{
  "hidden_act": "squared_relu",
  "moe_layers": [0, 1, 2, 3, 4, 5, 6, 7, 8, 9, 10, 11],
  "lr_router": 0.00164,
  "norm": "rmsnorm",
  "norm_eps": 1e-06,
  "batch_tokens": 262144,
  "max_steps": 6081
}
Below are experts of layer 6 (counted from 0) of a mixture-of-experts language model. Rows are named router (the router's row for the expert) and show model dimensions 256-319. Each number is 50 + 10 x the weight over its row's rms, rounded and kept within 0 to 99.
After each expert's rows: a language model's description of what the expert responds to. This comes from a sample of Wikipedia text that the model never trained on.

# expert 32
router:42 49 26 57 47 52 68 64 61 53 48 31 46 38 40 45 47 67 42 45 51 37 55 53 59 42 69 48 71 41 56 45 42 39 50 41 46 62 42 44 43 51 55 65 47 40 30 60 53 62 55 39 58 55 47 49 46 55 47 44 48 54 36 50
It responds to: Final pieces of place, band, film and personal names split into subwords, like -ville, -ington, Porcup-ine, Fill-more, Black She-ep.

# expert 23
router:58 57 50 58 66 46 54 47 63 49 46 57 53 38 61 43 48 42 38 49 47 52 47 60 69 64 50 42 39 55 42 38 55 21 57 41 58 76 26 54 47 47 41 39 49 57 61 58 71 58 55 45 47 60 49 62 45 63 47 47 48 60 63 48
It responds to: Participles and adverbs governing a following preposition, such as along with, together with, located in, married to, associated with, plus However.

# expert 14
router:55 74 57 57 55 50 67 48 54 47 55 40 50 46 57 39 50 53 40 48 37 50 53 59 54 69 77 36 54 42 47 43 48 30 48 45 56 56 39 56 54 66 56 41 51 37 44 55 58 43 40 48 56 53 60 44 47 53 40 40 41 45 49 37
It responds to: Final pieces of words carrying suffixes like -ing, -ed, -ated, -able, -ous, completing verbs and adjectives such as dissected, rewarding.

# expert 2
router:50 53 51 57 60 53 53 65 66 35 51 47 37 35 40 50 36 45 37 51 53 53 54 58 49 45 49 54 75 58 45 33 44 53 56 56 51 50 43 47 48 51 53 66 45 38 54 45 45 44 51 44 61 60 55 45 39 59 57 55 46 52 38 46
It responds to: Adjectives and modifiers opening proper or institutional names, often after "the", such as National, European, Asian, Civil, local.

# expert 30
router:46 38 60 17 53 48 54 52 61 49 50 58 42 57 36 56 33 43 48 43 62 42 56 61 45 56 35 66 35 53 29 42 56 43 52 60 66 61 48 53 48 47 42 46 63 58 62 43 41 42 51 81 40 49 56 58 61 31 48 73 67 34 59 38
It responds to: Opening pieces of longer words after an article or "to", such as dis-, re-, un-, self-, counter-, ins(ist).

# expert 7
router:52 53 52 50 65 46 35 64 55 47 49 66 52 56 60 45 50 68 31 44 28 67 55 53 37 66 47 63 51 61 53 62 36 54 37 40 51 49 69 56 54 55 31 68 40 64 64 54 61 52 37 48 34 46 56 56 47 43 57 78 54 66 65 58
It responds to: LaTeX math tokens such as backslash, _{, ^, mathbf, plus word pieces inside German, Italian, Irish, Cyrillic or chemical names.

# expert 10
router:67 46 49 50 54 46 54 43 42 44 37 50 47 85 60 53 40 47 53 46 54 34 42 37 60 46 53 56 56 59 53 59 44 59 45 63 65 33 48 50 54 44 68 47 58 42 68 62 46 14 54 28 32 38 49 61 55 51 51 39 51 63 53 53
It responds to: First word pieces of foreign or unusual names and words, often capitalized, such as An-, Am-, Bar-, Uni-, anti-.

# expert 1
router:45 56 55 57 67 54 60 52 51 36 50 58 49 55 43 49 35 65 45 43 55 44 43 42 67 59 37 47 60 54 25 34 47 53 51 50 50 41 52 48 55 41 56 49 44 53 60 57 58 62 55 50 39 56 56 68 36 40 56 41 58 47 44 55
It responds to: Capitalized starts of proper names in running text, mostly personal and place names, e.g. Jean, Cairo, Stockholm, James.

# expert 35
router:50 48 40 60 51 55 79 38 49 25 33 36 50 47 59 60 48 47 32 54 47 45 52 70 48 47 65 41 58 47 47 29 50 38 50 50 51 48 61 53 49 58 55 44 50 49 57 63 48 51 29 47 40 45 79 66 48 37 34 50 51 54 66 33
It responds to: Inner and final pieces of multi-piece words, such as -tion, -ation, -ical, -ograph, in imitates, alphabetical, heterodimeric.

# expert 13
router:57 52 51 57 58 35 38 52 63 52 54 57 49 37 54 54 41 62 40 44 51 46 61 56 48 43 53 50 81 53 68 21 51 58 50 40 53 69 70 48 45 57 42 77 47 70 51 34 51 60 50 64 47 65 23 30 54 50 59 55 50 52 77 66
It responds to: Capitalized nouns placed before a number or identifier, e.g. Route 81, SR, Flight 537, Episode #2.2, Act II, District.

# expert 9
router:50 45 59 57 49 51 38 55 49 62 42 54 44 38 55 45 64 32 30 44 62 54 54 60 51 42 45 69 48 37 60 29 53 40 56 28 63 54 34 42 48 56 41 49 45 48 54 39 54 55 38 65 57 61 54 43 41 60 50 56 55 45 52 43
It responds to: Common nouns for the thing an article discusses, right after the/his/a, e.g. album, band, company, name in Notable people with the name.

# expert 21
router:40 55 36 48 55 43 50 58 62 46 50 38 64 45 34 42 55 49 43 52 55 63 43 47 43 41 46 65 65 52 48 63 48 65 36 56 29 61 69 57 57 52 59 47 56 24 52 55 23 68 52 34 30 46 58 68 53 60 48 53 57 47 54 46
It responds to: Word pieces inside transliterated or foreign names, especially Indian and Slavic, e.g. ch, sh, Com in Comănești, Bas in Basanti.